{
  "d_shared_expert": 0,
  "routed_scale": 2.0,
  "router_bias": true,
  "norm_place": "pre",
  "init_std_o": 0.0,
  "schedule": "wsd",
  "doc_mask": true,
  "dataset": "wikipedia_en"
}
Below are experts of layer 5 (counted from 0) of a mixture-of-experts language model. Rows are named router (the router's row for the expert) and show model dimensions 560-599. Each number is 500 + 25 x the weight over its row's rms, rounded and kept within 0 to 999. Numbers have three digits each.
After each expert's rows: a language model's description of what the expert responds to; "raises" lists some tokens whose logits its average output raises strongly, later layers aside. This comes from a sample of Wikipedia text that the model never trained on.

# expert 2
router:441477496467509528435492496507466491517454476522531545496528486500488437544494488498521518522491525521548540480472451502
Description: Word pieces, film awards
raises: ",", " in", " and", "."

# expert 7
router:454502529512496508495467496456472458496468506501471527509511485441481494481520482437501476518457498497493504498506531509
Description: Word-ending suffixes
raises: " in", " and", ","

# expert 0
router:464488507505519449484467451548514478518470516500491552493454465462490454513511501502519497503487552520489467563448514474
Description: Table and list delimiters
raises: " ", " T", " B", " D", " L", " P"

# expert 10
router:448499491465517471486468502526502478525502458479498533499519490469499460496538488509477453500486537548543535503480529451
Description: Digits and number spaces
raises: "2", "1", "0", "3", "8", "5"

# expert 13
router:497461516505502472483484505505493531513477510506500514492516492451533492495493478511475444513501485529496461511501524500
Description: Auxiliary and main verbs
raises: " a", " an", " part", " one"

# expert 5
router:504485505462493487492446481467501457554485536487511481472494487495523472526498497458452461527489507533537525530495483522
Description: Infobox digits and fields
raises: " in", " and", ",", " "

# expert 12
router:478504532497509519425485467508512551508513450497497472478521503495456497542540511473559463540453521523539465538460511477
Description: Place and institution names
raises: ",", " (", " and", " in", ".", ".\n\n"

# expert 11
router:424496556511529509493489484508529508542508473518525506461441504464511473510504506510495484524498527505552500491455474485
Description: Ordinal and consonant-cluster endings
raises: " and", ",", " in", "."

# expert 8
router:474506502461502497477472479466503480495451513485514510501510497459480479507507483497516515515521491502502491513471475469
Description: Prepositions before dates
raises: " the", " ", " a"